From a checkpoint of a small mixture-of-experts model trained on Wikipedia.
Size: 16 layers, width 256, vocabulary 2048, 96.1M parameters.
Below are experts of layer 5 (counted from 0) of a mixture-of-experts language model. Rows are named gate (a neuron's input weights, with its number), up (a neuron's input weights, with its number) and show model dimensions 0-255. Each number is 500 + 50 x the weight over its row's rms, rounded and kept within 0 to 999. Numbers have three digits each.
Before each expert's rows: a language model's description of what the expert responds to; "gets" lists some tokens that make up at least twice as much of what it gets as of all text. This comes from a sample of Wikipedia text that the model never trained on. Tokens count by the router's weight.

# expert 9
It responds to: Commas, "as", "was", "been" and year or number pieces like 19, 17, 25 in biographies and narrative prose about people.
gets: ",", " as", " was", " 19", " is", " 18"
gate1:436503464434494505484584470530549470523538463531511487429421494441500502552513469541419517492541547411536550420536512473429444572566402467457554498541471572499424456595602572478470529541456370520462436568599463562505459473430495417403422540486506449507482476542533580468560506581526516495387517430543475537459554596497536570543419545489451458562512601529564505562457439422526431536489490510416478492566559432409481572540486438469501572504542486432517523554501471370572513530445479433513518462487476558488546491539465433518511496510570545484484522613548432458451462451428483501444499574483560520505578453499490474524524526495471534475506448447467548525504461535488525479497460605465522511500555487511507424496560461545518399472502409588516533540532501447457483341493590
up1:493553404500500564417491485577414571360555597522420528436512582494496525552502479481461479434541555459578513489449434550545494553487450548543536505389551527506502501540517595443493530445554408435521477500520526560543530462425514507484556518422532473471552500497547551526538538484516475434489651508550536544533526543481514486509382554554571564552531496456477466510479470510475505533598425468511531410539481464458577533503462547483471600532532531484586490512436449467567457510498550477553507503493440483549483412418349408505500455521597468477461497406514446399540535504463510490487484491469447521537421504432509487422492525546559566528499521437504516430462430433484540498563536498470533544562495543561600462535476565388508506439466449452533637473480537542445441399485526

# expert 12
It responds to: Single capital letters starting names or inside acronyms and codes, e.g. TK-O, H-O-N, call signs W-J-YJ, country codes in tables.
gets: "A", " A", " O", " F", "F", "O"
gate0:480529546554520400587481506471549574519516529538422494448465529430497514411478469451472557464481528513537487570473470616429502496481565522514533431448411476518395512448497503465515509568489496399537429493531459466447411476481450438463519536519559589532528504602551442479530408477521533513461404558483482532430539566474591482387481484549408487517532485534548445481454461414556535478568491407459428480494469438470488485455504501532463526512577548489499441517422475552378549500466463523462438480434530529505518479439448519482411517503560498479498524493478565518496578426561534373374504461500489453465555567554512512544530533556574486539515507457529584542545602557542496502510473455366560512482533450415462575461557491473615495486579509579412502601432500546422518436459535
up0:445513542463479531495489505525520594530507492564522480539572516455506558490535418488558532473546497464504464535550558473532554566463603482499524496480527476471475529533572453468484461503428429404452524409445461483508432390455581502459504496461585516548502510574446442498526499385555507456509579514611391536517506534553585488476535415542506474463594482549529489450418489550545466583470518431444503539491471503512553486493523540455427455592413379552431437479484451494496545531420555483399417496464507473525505536598515479457443559471483548528488518507482497475480475581528540541477563502434468495505540469511510485559542588567447424491422513515546489566483661508602552450524511569490505439529469519522650521623449400511537451508488425583479548459441484598467527432517581

# expert 10
It responds to: Quotation marks, apostrophes and brackets, plus vowel-ending pieces in foreign names like Lourenç-o, Ch-o, choc-ol-ates, often near album or song mentions.
gets: "\"", "o", "ol", "'", "ta", "al"
gate0:450457513510501472490520556541468512542480516612400499500487493466539588414565406571485545568546517437484566471547469473613513503593486487586497473450561423413492516489502480464525556535511440540525537428541495527497524471468534465528506529385567491494446496535571501504561500587493474438489496420576441598549506611433469500498560440501540486508564479482572555459480437505555395523423508511554531496471465558494490562483553589474410463477551513389544527487517543580470570476599579584515576397503553584492468545490493578549500457521463463629464552540541487541495526490464470573558470515564597470425549501443544504504516491557474485500573521425553539561524517539468496547499471376466487498474541483499555567522551545533576423465502585483691483472454466537488478509505479
up0:467481395552521486439567550497496477471422536489449427532481550562465537463485509605489539573501555510509562503451580479492469526557490411552522581575478458468574415408463445526436566535528419497509483559482486413576442363473504431518387554556533396477469594517474482438506449452542426470483481543573478551537551501470508496575491436500499486599551461463485451377415451529459404401491520493421505539472506531505508533541501408410515456525442540499481478407585490507475541488560476523487534498488534531484510477542615491501530497475477500503502451612534467577461507545444580597531513467514460484465522517417472465476479523481474598518612564498436638538466519527463463537590556523549500518455576585565563589545538482526504504485515464533505490465444567557573545522493560

# expert 3
It responds to: Bare space tokens and the opening pieces of words split into fragments, such as re, un, par, pa, often after inter- or hyphens.
gets: " ", " re", "-", " un", "par", " Re"
gate3:541541426439436493511559451589530503478406511531462542411599497554476509571479493476415543524480513498505471559626479445440504571529442407541511531490484469464505488442572518618465565473562425453390507513423517526484493501490494425463543499392482546479496544600479452481463505479494591544441452553486411421464499519506442436488520569485432596479568546484575425479472468444521520461462483542498505536563488448436433469587493515411485526465486551573456531404449497432470412567465545498452486434449421453534521585477568576452504478563410519536544583505470629473457460536421542505536558525453488521575503579499426590462455474537536493482512504577465496542477541481589493504504517496451556486542510572477447482501470501505393508465480484611550520572576581459503470555406476
up3:457571439500516456561450537471391529612419453585544510478507468502463557498475464475463533430508556507478473483580439478452507484612445473550512512516524454466442362583589523580538498432383482604450505458403595395406487589500565446543523559473603526550496514521472514579475461460524586507465475478435565564436518581536564539567583546470488441542479490560527509572620474576477577485427504539456496616542468474507427474536549503482453510445518544538395430402567488515513468530473524537464446535541506558502573540501503551499491502484455510472538539519502466540469542449528529452414539523457457518449509597480526510462440523557526502560542594538470497571479520505566446462493563569456512534500510446567535427503473474552481470405425476513499449522567417480530488554499444

# expert 2
It responds to: Word pieces inside verbs and Latinate words, often after prefixes pro, re, dis, ex, such as su-ed, pro-hi-bit, abol-ish.
gets: "ed", "ce", " pro", "c", "duc", "p"
gate0:541548577567430512415510430551497521496562458505412489487502488454498456430399437561487451532521468491477489534322479473526478465487449508511525447547492551484482556612577500579546407568517419561414452495500559535463535577498536486521487512506421502468508511497584453457462564582529434568504541460549615624509526582484503514562416501441518483424590508517446435503498543507503461521559518490505492491513534490499454537517485503492447466472515488543504510450559401430552531509511432513506447444527508510543391551539479481477499609492505445493492514482500538449491428514513515507566529488528501544519516450531577687531534450482456483426440525444607470480579479497557524459437573492481578464377552544479445547437614488482545488496435502535496536376369473562531519466468441
up0:563486456494449552438474411582469450589566448505450400504504468502468518476463493513517506493556435477442454436464484531457485513422524479514440519550509574439543472576597460525603548428385430416495452529440498512507522602505446457564548494519488486605442392446450371482540522522522577495451554537436569519555503445520486609455563423411503484501459606544435482488473575418537455552412451526499449505510460549493488553519472401458515473557541517433477529526550423443580554551452473477499423490580518506459436453410546486555466531502593502524513436570477356468466379485532444542518500529478534491430448388535512514511533460485495479457447513537492524447539469496558485485482566432552498477460510505463477517430481484453532561596461497473550458455413517439491520528498406

# expert 7
It responds to: Pipe separators in tables, colons in "Order:" or "Position:" fields, and th/en pieces inside taxon names like Threskiorni-th-idae.
gets: " |", ":", "th", "en", "or", ")"
gate0:525506518384550487505534520499501457405474448551535464496495488478413467479514449465512613467500505527550491583560519491472545484493441538490388472466538458559536484487477517399627464575511507517480556486590572447587390556449488481507533476527493503503487494485420490549411599476503562416650512472419499491523466526526448412491507525448480485498514445531431500494378421521455553549383541468442564532483611540460575546535475469452533474454461504559504461431388516490475448488465450515500430489484530467407545459566584485586492468448509469547451474440532481495506568405551538446504457594603488483406450568504480488517540601479519530443473457546508472455605457487479416457476581530478552523449601472502525516524402502486537515576523504511537547416484529550512542391487508
up0:503569555579504510451474512371516567501527478472537429454528451596513473516547510490511559487439477509563511586498475461435483461478521565500507440445443545594503471489592514548430512593503491588484560514523451558577550511458466404533505407511509435514573610481506487532430491532495501464361447499596507496457539555499543497440413562623504454513518544520479565511489551481521506509531546450437483492530476536475545479536507441586433505480491549478465487481508483507441504528550560542499550454414500474486384524463548525421413548448463505487563419495458541526501526555498473510498420519410515524626420445481575436528464596512516533530533496527562584423456442492458396490579565493494536447475471526477450497372563458485374584509383473434515505404541492516602490473525552

# expert 11
It responds to: Single letters or short pieces right after a word's first letter, as in T-r-apped, V-er-dy, s-cholar, mostly in names and titles.
gets: "r", "b", "n", "h", "w", "ut"
gate4:539492502540466509512500552537508580576506533457551529513523460453528503449567523501505581586431550499445408516619509565493520484532558495458482501487552402556523432554514500508523452538433506544529509524451478463462429450531532520501597539473495401511544522423504519498472498642519441511503508482403553453461480575491408596545512382482546505526532492519471469584460523451552484471451524462428457385411412475572499476464425517579546472514415466471574448452413481520569545447517534561429413494473459563519564509516499433465441490507548484500448449435553350453482472519644413550491497545558457552543477557540481570433491490506464475563521449481502557480507458563572484477514556568579431426494475573614495438458578527536585574518451535549475509524418495513522545461544460
up4:547482466518473442479459506610484584546444548483543520551497573538508443436454525468481553483468478501475454587551560507547545490522538488501554495521604493535525480552488486548513483513379492481515497551460530578499507512497512512495527405418479536522543520444567451532518400484508448543544441478546493431500571531471524581448492466457602499404579519563499513473515503551458451559440543463490453472429505462437567547459535479570591550428424489496498485544459538482471564381461529511459397519580620565529552577532478516454537535436583471517438514525660430443563535511566457473529583568574421464466485546558518503564448552425465541476479523493524476474536394511585461382557508549507485443507427482642408526498621478544479465498418548506503508564430428488537538501544483

# expert 1
It responds to: Articles and prepositions in running prose, most of all "of" after University or Minister, plus the, a, at, in, during.
gets: " the", " of", " a", " in", " for", " at"
gate0:540512483541567513497577536601470454467567454553467515497498431365464508460568544566584500448558482485546494498553510450472490567468427413480441394508467415476481499489541416467489486454533578492456561520487502442459528536455519553462504528457358310497545555578498488447527539521512410439542453563500435534496562543410543445513421504534482558521478521602539461438472387482576562527489474557462445542560582473508470449500564487511584482521525561541557515526584531507506427508525450534571551512522619523590499579564566610486553476519464396429566472524423452422574512540565496558433454457437472482515489526470466495545563458541561510489586399522506491464517467433453492502550541490547510522485546535497447477498517459532518494507537591514431500424445511527516540451485457
up0:546543446592522489515601485557449486521522410557491579511498411374531501470597523576561483464554486493539439452538452472451526532495484445527490461561439509497466513454467394520511522513573520542438537545523531521454550523442581501490476534527439316511517505562509491419481547490519386526536453616469472533499543539407503501507470509557477650514466527566529507480486454485566500494491466525485474504598580420519506445443501468553550460551562511534548468546555543504507386510540412538513545473544626587604536545555546559529596504547514445422529470503493478438591493529543442537434474505430509424556484562566497509522534479480573499471590440545522488495492528411428474456521468487585446467496580522512488484426456466551521455442485564585476549410444471558494534513486416

# expert 14
It responds to: Middle and ending pieces of longer words, often Latin or foreign-derived, such as Secretari-at, Psychi-at-ry, po-lic-y, Nat-ur-al, AllMus-ic.
gets: "at", "a", "is", "ic", "ur", "y"
gate2:492428452545467515421528497443525483537483493424569497456473484550496517543549424468430521528389415477514520445468466581555480506554547431603518476493440516435592505520532489464480614513491436532545508518509480454462473469441451500421410505484440412501512393535549540483588530532467504462395537439547535501583534447528467524489444472425502558527510503508525465486514509491409425437477543568416438440564431535549555549527466559494540427483414562474544550533438539602514529525454450508517519563506375515618407518443544572492565595454477501449398446596521511453517543461525532428528410536541507498566551512412548568486572508477527467519551549411588383479559588496466439461528459459522543443547541481418519438471526566454480511473457469492455508509509505455452437520411466
up2:472480521472469506438470537465486507437549361500532544556430543500494465511394549498519506522513441445512513469515480463498541432449546422449526523434503405505470499440498459559497459465415410457450495479465540511439533448527512481471477477487517493547551540429375470532474520507572460616539400444508555490457435512574543376494433479592409532517513572425435512516490486525523537479509575561503495518545522591567428420443442410487541450528447487554464439540478432464554471463506480496512536593528507493544575583552522433485517524478559508448572436444541483502485474465409454583464454529461499553466425461532559501573396578496493530555409482552503559626527582534490525474549413551541428453476586487555488459477575457581456469441496484511467482533413420572440472558452390

# expert 0
It responds to: Full stops, closing ")." and line breaks ending sentences or list items, plus == heading markers, e.g. "Marymount." or "==See also==".
gets: "\n", ".", "==", ").", "===", " =="
gate1:534500539458464509530529564522541509481473457484489398517506530445526582536503504474514453480483596566419483527401498438573524462529521442578488533535552460511409446512498352493526428491517486495488509483497465478509377455349476443538523527450531477560489423433452503411505422476548573509526466569476464542550419538396467545526444571440605512367407551474507493463515541579477556548541498475540562447411452530466443428595562490493501440535508492471560445506488491524532454472396498523419543489492453520412502423360432558551417474457433551468550463492494487412476549419480528483424545427527515514571492533445536520525417452551581517521470476491471595517515515483529505511535496482526513503504512473476512587568537461437483606518418502500527478496490571598417563562541515
up1:539458516489417435532506507496461486592491481554508478558570475513499562565519400474593446479464466491398450407506588468429483464526445592540483603484496450493493547472467567544538476437538468533511451549546476474507497476483472539502543511439470518550475440511460415517491431587480466510474526502544462561554496511562609496480441479519555467520489553509498521551427395603497571487592435581494612397522496426447505548515529467426503495475477490502551536408467491494368389417462507511495533483459362516475527507552440536564533417557491514485466592531501449494546450437421503516414635472543522502446486523457530526534488564543434455506565526505463512462549504475371507480594444484469569367456488479492423521446441503400516476504528434541539436522484505479476525474381502

# expert 15
It responds to: Word-final s or d closing a word or name, as in plural Albums, possessive Its, Ngerulmud, Richards, often in tables.
gets: "s", "d", "f", "te", "k", "mp"
gate1:565574538481494572563451520483481521536548544478494439524564494503463473537551501494521464574498539514502475556540469540393477498485520494650421437575524432471527511487458557400532495676512435508406447556626477536487551576476545496474503540540532534482463497589497563552490491559510516532460544495421623592513556491508486594530512480378446487452528448470528506578470537483565570568457541490510412501603515544579478419579559454522481408481555511480510465582488573435518595478534471442587489485483447462471526665472460513492571452492526492436495501481471532496585590520563527528497477547431597524504464525470402516531484479516485425471606510482476553529582495555454468491415513445494540593473584472480503526564469490532478439569500491504568469540488483477523496479543550
up1:496471426446450434438512425535498493533489469596413556506503436458469545520516461567403529520542386561432547468461566483530439504520517538516476470495575506425390515397530539486499578488626549499503499595547465414466543481569475506516463511567486543559528437451538507547497549502511439575494474514516467465568519474530386535631554442542542482472522482491429502450510443550458476406544595509519567416456505571383418548497522547603504497491586640474487534493477538519524536442498471523554509484543477521587517522632566570462529541485485577526507465459490514463518484506492446537584600528505481594456549475544553609535535541443512543524502507484450496529510500475544467490493522584422420532501493510515470518553551514447412474459591465444506485506561534537367446502412526

# expert 8
It responds to: Word endings such as -er, -ing, -ers, -ly, -ation completing words like broth-er, basket-ball, Identifi-ers, and nouns like head, coach, school.
gets: "er", "ing", "ers", "ly", "ation", "ad"
gate0:475417458472520438445512470487487478414468522497509505489376516576538492489568465549455482488481554492524473459447483515609490451435533484524486486546488562475409470530510378574413607531538502482502588418404443524528567628568540471548531476521507501508507547450406513534526403496465424541462483533508527432437564431459436467461469621523418415463436467554500419518616508475519496474438467539507459485439524539545462497582435508482468579502575540480452525552476545438438498530451545403545519577497482494441464539517501534360432575552462454497430480513420509400548527486496483457456470419541520508462515510475554462487512517560479471530423447499580493413507491604489517549496458520551519491485361569458460504576462473530485560604566470466547560545533578561515523464545517
up0:447456494543549489441551509472567439493490496432465489512415507543631455418560489507516497522410503529509456428466442528588464518438535431472507572530533485420451512500574349495481527505479483468542532418434490538530584542530546462557520563478531547437496581489487465570564440453494505590516542605506457422449489418516494496463513570451429488523507563578424442460583563548466403428393466501547544495451515485521485505625466529393430491523547500487440478525570472488406529511514549420459457558468507491464535501481496533425480486553511510454475539495461475480558588458479491557518441414507502476497435492522513406453425421569521459519488476462490500477512499595413472639474444493559558464428471574431508473559477459514431517475532404402527579549483561415485521496597468

# expert 4
It responds to: Table cell bars, digits and year-range endings like 2006–15 in sports and filmography tables, plus degree and minute marks in coordinates.
gets: " |", " 0", "°", "–1", "|", ";"
gate1:485365521544512448529440489583462542522555473424442485455469547483498548482499468479444394541491434521586463498522417553504556458417502541555503522470533508466523541485439477555484560553471561483451464554493398514513504495491504481535490551458525465443431550603486409547475429426581542509528528485509551399503387602514512426542581547479530464466505494516450466595600415573471527415503464561501393549501551515523550471529398478480465355506456562460500564506511496492414504502466437563540479414529508465454530488469620491585466407469412511468444523570526467420452507432525525519489546557524553506468459514545476465531521464409513547537504541458441466436502553558526544493599485478620543456504464510412450474594493538568597483468453529528509500545433522441458549534594473
up1:553503507498549513551450586497528519554401520571661438461574550571541448475474539547562473484516541522473529478433469471463505411579503489504603537548451500507539551496500578497455439471510524562565538477482544588499501534581589532487539502497481510452536445383460492555478429587467544487524427514563443486540443446496498515471483447497562479462448495411413466473568544488484478502527553582488500494445578486404596627530467525389547554532490512590554537458515519508493557528583585547514541505518541431561505482409422481446500543410470463490534502487566524569479382542553471517511504499520451546541487394515503513454527478471481498387618518496460518450488514445546375515496435478397520622492578498430521367479487480467508510475557501453528453498531503540525458546435531

# expert 13
It responds to: Middle and ending pieces of ordinary words and names, such as ri in airstrikes or brigade, ar in learned, e in swore.
gets: "e", "ri", "ar", "y", "k", "t"
gate4:542662533534375459514476472478379414490537460540587567495515500521443533521482502532448505556532505435533540509499415405499589437447469511506523479405538499423356493470484519437484535471502441420504512493573514481521510435520521497552516476547477466490527487490539514531520477487544559446447437502507512502545509495498485530417592469560521521538460423573441474552471503503512563569502439560489634409543465554448479562401480534538488550455568468450514516583472492553506467543562569540442486494476576504560485505472583504594533525476520473468514499467452568473510532371396407430494412428602520519479562490464451570539491515527425553521475526467561563535436458468491504448583564503569511581470454543580507536539479522583428529509562432543455495486539460419448448630540505
up4:407502414520490504464476418600488539604485573479469439557591469465461465540431527445564555493538468515535450500552529620491422488544495525515504496497533544633557440470423574501416431494497509539467576571477455404521495537452473550522571515424641458500536518493458568486531526437382547509496534552435383446420433429416499432532539518498488596389419566515480529469517527584493557465447473452486479557509545514535536474452550428477491445418539474504546531567438368589453517519531488522514522505503468456507483517451471458530498533483533516529478464513439463466514569487558548590462511555465490432547434539559582429479528456570500528507482487507410456479477478550461544581450424493519450508560548487445386571453532394456517513503531462452501468492428490521434552462468494